config.yaml
num_hidden_layers: 10
hidden_size: 224
n_experts: 48
d_expert: 176
d_shared_expert: 0
moe_layers: [1, 2, 3, 4, 5, 6, 7, 8, 9]
routed_scale: 1.0
balance_loss: 0.00899
lr_router: 0.00186
optimizer: "muon_variant"
beta1: 0.93
batch_tokens: 131072
train_tokens: 438100000
Below are experts of layer 6 (counted from 0) of a mixture-of-experts language model. Rows are named router (the router's row for the expert) and show model dimensions 0-223. Each number is 500 + 40 x the weight over its row's rms, rounded and kept within 0 to 999. Numbers have three digits each.
Before each expert's rows: a language model's description of what the expert responds to; "comes before" lists some tokens at least twice as common just after its tokens as in all text. This comes from a sample of Wikipedia text that the model never trained on. Tokens count by the router's weight.

# expert 9
What it handles: Abstract nouns after determiners
comes before: " of", " to", " in", " for", " was", " by"
router:496588527502465578437546459468555463432576455487458556460523500470398560481527525445535466556499501487476457448526533499428478445518478503585494466483438501498536450498497491497494524448481573526566547506557468508485510556519541483531507504528469444474549467499497430528500523494503475485526502574502575496465540516485516492556471446409541533534463469540520494464478540528400480413476505503479470417501498447528501473465505518514495593536440529493471525552559557562525476514439509511488484491514514521415467513393486492499445519488527455551511551484536423487444592465478495439523516531580531470521518489511496437512521529489579483541504446491481502480426462515507489440496

# expert 25
What it handles: In, on, months
comes before: " ", " the", " a", " his", " January", " March"
router:457443506508473566434492436533506507525483504465501526516529506472532519517531568447530545531424421521450493597463516515459467536471512531496498496517512526480505457438553492572466550522434513503567493500460476514513615512523546503553507500591518442527525525532515525509443487560504591522472453474505442548574518511547531469506514510461519530546522531491452531496526511562472530499518433519473500469454495447545437535458499546457494529510530510517549492453439504490487543529599548519470477521468522530513557458509541540433533442488447543567509487498445406508497483494518449473550519474514499451444515480522452576558427529415505470390525522473467490541570482515540572453433

# expert 35
What it handles: Sports stats table cells
comes before: " ", " —", ";", " /", ")\n", " –"
router:531501560480407432511522478528522518413529523567556614542468622539504475510512598470480562493560485486500505602516592521484551491485521503457443550530470521504465499527499522523509482575433526470555482497586515491525446495543455511447460518508500433497468504507536564489505492547509463447526472531461490501508496451480496540466496519443561507535524484518533543491490465480545477495491477497478532458503465510529480470539437543545525463508526462560460480533529523486450462536500576554453572529489468479506560443507559562527501484503514505544595619480546470501497503487417460452487540554525510515474525518492536463440573470465426511511544453443551570500491469509490502529541

# expert 32
What it handles: Clause-linking words
comes before: " the", " that", " he", " a", " it", " as"
router:481535453512485481466506516488540499531591550547486457540435531539624499537489508446540530435456539474601498399480512492465516462471521451538495475512504470443465470591503525506534516513458519506521494613482470610493479538589452495435518461466460470523552467485530447505559472460551535493533519464487585531516539492527526466489436477500505556537537409487539454423522474548468515457515534505497471455497543557529523534514504458460533544506514546449502439526453481456549500505490513550526420530497470528466500491460487453504508492468521555502472559506520454547436468544420490454491510508456456443456526465445521509495512483464541527460481481503487462483402585550429502513507

# expert 10
What it handles: Personal and place names
comes before: ",", "'s", " (", "\n", " County", " was"
router:450459487528469545463438494536514518541483539525552538507501507488430477519467471503525550543443484497495489481459503499514512556444536461485512483550494471447451458456506517540539457555437546520444516374448478432534463484515496467495538539496515510478477517501520369464492479540436501516462492438480437473502557495410531497457579484510515542473435511423574499494561471482423500525489511497508501574531563467533508449505530496511539436578515527498454492542458512434476547489525462424547431518464546534532407508467500528518477524474445530483484483487557460512565557536567533470476516456545509460516515515432480501525501512510548480578463467576511505540522518546386529456431

# expert 37
What it handles: Year prefixes and dashes
comes before: "0", "1", "2", "5", "3", "4"
router:448493501500561523470536510516463491495511518533513478555522464513536567493545461490506509445554462508450522560519556500458529525470494513551541483418531514569477455538527491501540594427452498520529528591527473509414554518579564528479533488518451470424575471494469511524516528524463483510483540545429464468573496519516443505503424506455564441433552429420497449539536543443512518560457474510496459434434553431509450464484530492515524491542536472503553443477512505448514495535414508571471575507513517499500548542549530444473501509494447490534447561558553559458489525531564464493486494526464503476581498486520519534399479557522443451453514526479466511464514488444481520493514

# expert 42
What it handles: Headings and row endings
comes before: " |", "|", " |\n", "===", "==", "The"
router:482493540483483440489574439483532544561511517494528427587537476459471524491495478482537459454490554486462473471485528434468432513465487428511491515505565569494452558523520464481478506471531442416514515489448476470504472492503544451488516499542485459463485541421516441477550461541458533498462438503475487498539527470503525513454465464478507467438497559491528495489415452485533519529537524447513431493519434507417496548401459523510524533448573496589473519503509462561533585527438463534559616576522441469506544487520573514419561493540455463475495502490467604503510512530461441465513501502484543525567528470485516507506493497393506484495497562439507522525498479462485507564482

# expert 5
What it handles: Sports and time nouns
comes before: ",", " of", "==\n", " in", "==\n\n", "."
router:501481502460470483479555430483596460481578471517514490520474442526461465508482553445482523541440494457503575497537494475464541484461552437481462500466468532507460468594447467540475481441434493469507399445548469490502487528526492544447471491524523469551512601570534455468499514487510501493474462458481538512505557443527549474416433512505542526467490495564535531457501503502514405511490536481405466468406481572506500518591460518534498523497518532525494542567511490519492530569437450575489440512537467496459565453460540475424514514465524493560568508529505545481503491540472475425487527529505506515469463487492421455528492545479524406503493528401520497480467477559523538487512

# expert 33
What it handles: Digits in tables
comes before: " |", "–", ".", " |\n", ";", "|"
router:450509503486500528497493442414482554577427485503491520476595484495478471464459544552455483502458459460464573518429537544463507425465455519514497522430547501531476535540528495532462475506523453439513494492502554528558441436478494534488512503433567559575479521517576538488493441577522572428494459485496463471453476514515489507495430512495458457426448546445475524483418520589552500578483586469529480527505542487376539465400446497524485471495519482546509465484438483544462483531475492480490560535464416519500507517515522488531498521473511460490537506479473535539512567476502481448472457568455490491536505454463500518542491547419451513502497524511476495465526490521567551513569

# expert 20
What it handles: Infobox field names, digits
comes before: ":", "\n", ")\n", "–", ")", "\n\n"
router:516444484525477532542487491497516481505617515477527546497537493541444501483495624543430416528524609438477492584462535464424501478472488538470454464508441489503487412573481518506437478468538491478546488463488529503506449464448498489436469494568531545487534436505546558561504529542543530495472435481520526544451476451527535545443507466467527478481496478489475476477562492511565435495578478534502471471495474484459485523478500577400427548552551490468539521502503569502505544486484471526511455497531425484572493447555528512489454481537518495563463471483507511539545528471497493514512511515512509552531425511508510538489531486481418544600536510547520555485600455539493469483472

# expert 30
What it handles: Space before numbers
comes before: "201", "200", "202", "199", "198", "197"
router:476496507502585485499477539463496475431533424485532559517489492533528550507476442501453478448508523559481507546573559544499481598645480480576444511479517523413544591475499537531525518469543467476456550575558529548526503514492571473482520489550464504440510494513492526499470567575507518478468564584493469493504466520531509509499543494518458503543522529496533471555551532489570503580522521573496502458422552475504483497488509452525510479446509536521478484525442563450492410497435470513536543465472479477471482476557422534483412446578543526484563462490477524482533550551516466522480542481551535512496544521546522519453482446542500442453530513457476547479517533499525442519451

# expert 18
What it handles: Table cell separators
comes before: " ", " \"", " L", " Total", " W", " Win"
router:495553532490556480521528453537491506514449577484565496521582556560502482587452508516500526503445430442493376538557474469567503495470469554559524577539469491429521562414497552515456458531531482408443487490507499462523471517465514554493474490563484473506433518534468474532534527468478452460484503451460556483437518469497478535559554502536453457502535512505511474506562514552523527474488487427506514502473427444541473538510419563580479534528489457583483538448488453486445414500593533544508554457517483445484467484521441510492480503423469546476574531526501518513573516470459444484473480521497499467465506473483478455519466496495475528518411541538485509480509452492486503491440

# expert 46
What it handles: Single letters and bytes
comes before: ".", ",", "′", "',", ".S", "″N"
router:511497482510541490552536563500446551421495473488507529538508494515506561470477441524529448413547544497445589476475490532529506556529511507473478471500534464540528438522431530517526479522517504514529476546471470457410494463478534498516531483433557501517522539450531577527532548577530377473519584523457468499497514545461494473515539538434496463535479490490436509489453516452585480570508479476520524534490474536536516560501482522553487534492534453547534488552533443463525504454454505457540521514500481513552493447475530549487537435488485570565556531470561481473502433447479485541523463460514495536547450454495441421463416437492588513511536554469525546516612534445573516508504

# expert 34
What it handles: List item line breaks
comes before: "-", " the", "|", " a", "   ", "The"
router:443496567512557489496474490506492477551432521491534529515530554483504442507490609471462555488497533512478525475486532473528462528423394487530533459454545535456492538403564489462512482483521474526477570602549561480520537517458520478436481487478511477484540446500482519550508488529476510525510497426529483515520457474560500525554498480521587432481595504546538542446465466488556519557523476561561526426433542463486512562513474503494488452532506451456543560472512413532523554507561466535456458519513492464475475469547477585560513438524451495518533530504486477505532528482469496526546477566441428464503520506490417510525490485466509609486567504558485550493562478491563519457524

# expert 43
What it handles: Census and numeric data
comes before: " ", "|", "%", " |", "=", " |\n"
router:545509447536429482510498490473549485451456502510508528471538450500456481480483469466472486531459577403464436528452526509463549479498506455457501574523470576476524443483499504529464561515474517487465521472442442481476388499498497445500478474517504449510468451513506541480481532517507461477546428513549443560528508465463446535530487380499542459519510527448511494509481449501539517502497529481517489539524536485469515593476519512521445536495498504470574513566567520539522553460554452501517581549516449475502500529484501466424619580517445498490608507454437467492480512545400500516518490493529549549506502517501484484538466510413457570563563475486528520524549532526474560563562

# expert 26
What it handles: Copulas and linking verbs
comes before: " the", " a", " an", " also", " not", " one"
router:439497500458489481548500484481460498514560489501458476498531495517560482485476541508509522487488566525514439428584513564453503553535478544512502524550498475516460554466486505493518465531474507478526503604507486509544518446461502486560456483456542464485506451524436504560470459534582435511442512514417532477515515456471521511465480538528575484569555464502539450487507439485465494570391576556520531473460440510564502462512541495534493509517495532493459455418506510489532540501525389484497482431450479569410516508414538528466551511475537480437508482441461455522445510434528537475472465564388475464432481542492443477507428518535498492553465573512518515521513510471425467513495

# expert 12
What it handles: Space before table numbers
comes before: "0", "1", "2", "3", "4", "6"
router:513501529472505577507458532457541469480487458497482488484578513528557585469498467527429537496556550460455469522503471527501559442490530413536410502476514552471476528482524469486436545498482438512469563554462540528498380530499481468512549487568486510532515504494511554452552564495530445430534543555487462469509540484481435534554470499458522594480576540506524517494533492580531509470503517539599471516535492455452531507484516536514466454505447528512506457550477474488424457537449434516511496559494421492522470527562481474495561490511555505557485477480493548506401578506487467541487462465457502523469484512518539550478503508556421496502536472509508489552557449389437500509548

# expert 19
What it handles: Schools, years, sports
comes before: ",", ".", ".\n\n", " of", " in", " and"
router:512487516543469466468515521533499507482525460548540393494443534497459417566475451541485480552502568525471490472551465544464471530511470511570477453520418555464505474579505449526495524486498539476566453443500461563500538510490496498517487543521485491490529584550549472502420525434425502481412465464449471527524530435456554505526443473453542500492412461489528469469517455554460476528458496512469559471549475578494572541524491557526434529500486466599510465494521525482537512527438546484518437488527411483478511470402465474533582503470555501554552468543452549459524543488468486457514566504514530556572538557470472501450492507497499478525484558481518491542486470526501480520414

# expert 15
What it handles: Group and role nouns
comes before: " of", ",", ".", " and", " in", ".\n\n"
router:539511465491482455523501520507490429475511489567551417553453516487472575503553452454516507498450566531547536559441501500483504484511439549488466446572443602520485463520472516438539520532508553473568391494530587537422518455445442513566464504533534474495564571465474445469468546455486495463505485469491544526501527519491500509531476420477520521388446545498564497488561497462430459540508473428472507492483473500500467515532496491504467547525475523474496511508568473535536512499407470459469427460521456445441515569406503436548499463494523464493556506519522561496463559454479498472511514501554554501470521477512474493472565524503567490434473509474514450514503531532573464474520

# expert 28
What it handles: Periods and colons
comes before: " The", "==", " He", " In", " It", "In"
router:471465525465542469530483520559473461479398460526454523492515411506470549481494456535509448443566494513487532562501532439518536473533453505540543470502464532474448473470535502508464526570519516445497433515484459582469510475467475510496465439538439511471468461436469470447532492549528483502465515506517495455518596486536542515450552501478486528452537505573561472512436427425560498476480425513448483481516481569546519494481445501540469493409512443515526481587465601551435492505518579478567569448463491543504548554519452557441500460512477501430519561541434528487539563562445523510463535487422451488524475498535530461483530451492476510512482492503424454549477469517488486504512

# expert 22
What it handles: Mid-word suffix pieces
comes before: ",", " of", "ed", " and", " (", "ing"
router:529510493478468504514503538462563467539501512546510555536498404551505556482601550506521555588504546489496509506474513580529491461520478504508535447560492447593477469426502516469528539474470555508500449511496605495577527544477473474596519487490539435512471436442545482504489530422521517488493460459481493575523447556521556474521510468576492524553467474521537534526496550402407529454519512529476474491499528440464504471541498464506472486479502459505562554548478403460469552458440493489438429529452528544455513490480503520526511406521523450533506515472489518514571460487512452536547468513497513486536512505459461483459462538439577510497470523463508472437470545462577453495540

# expert 36
What it handles: Romance name endings
comes before: ",", "\n", " (", "'s", " de", " and"
router:467462478527471491564514497498440449544399510557546492494523475534504463517492513511426517551506472552517431509481486559499512479532482528444514497607472440472452520398475436472492498549482520494493476399480549455583491488500477529525522497453460477501390474471506455490525495510533471519470539417598404507515512499489569539527496477530479517488471447500566527527482523446459574538489433558558450586477550526558503495531438497526516459521537491522533527444451438474450553487471445473528431465526453453487495486494494508538456483557540524495488585466542450453535545488492526506574504490462499475519476557485477567484538431503542444456575520524524541497497554509527504459451

# expert 21
What it handles: Table names and countries
comes before: " |", " |\n", " (", ",", "\n", ";"
router:508464447482515504546521469441461502570443563550489497559526512560470451506466495535472469564513493438520464421490496478458520501515485492491475559549471509560485581486472450492508527465493513475462496416553486498567397461541526495490486499413522501515402573506573451497509477565446483515492490442530409540492548454464513494475481470487508574390430543450526507495494497482503527534480498466455470594453486449552471492472530499583451468595497541565491541512469464487499529573486506440537531529499456488527529480534476508511432474476529488464511442528481511517497606462440529492514545480457526497509535442496521512483466486452531411541475498513531547553524485548411509464463

# expert 40
What it handles: Main verbs and participles
comes before: " to", " by", " in", " the", " on", " a"
router:512546488475480522459526542499503504514650537481484604542483509504524494488499592479497549501537531498522493423507495479449480440492461507465561467437486497450470478513558518511502525474469506577461497544519597510494493512496540466489466487545489448545578392533553423550455472603543552441502525501497570446492525560505469537561542450472526482542483511554531514450571503508451508437530480553493471444468529506532489441484467495454509543503520502475421512522485539486549499565471490518465495568419474486420514495451530557428547534448517430513493547423526496501441524513472505513457503471525475444509526490457436474497483533457585474470549484477506484503466469530430522533471

# expert 3
What it handles: Relational prepositions
comes before: " the", " a", " his", " its", " an", " their"
router:524512479475460561399443509503452458576570449476574537515513533435635487462511583453520511541426471452482519501445557511477446464490517504445588484511471512510445551466491532532533479481474526484465546595574474552518494550502517508485501481517431450536478438478497471535495452578588505454493515423495566516457508529523485509535496484568468593503576455546548456455525461522466485508518497507513524504526569502500507455514499459462482475461507586488470526490486481505541490510549513516462509530471520505428513435499475533495495521497523459519571462530545467435485487478506425519539494501455446509418455553511450445497491476505547510451447527491435557490549551521508472504576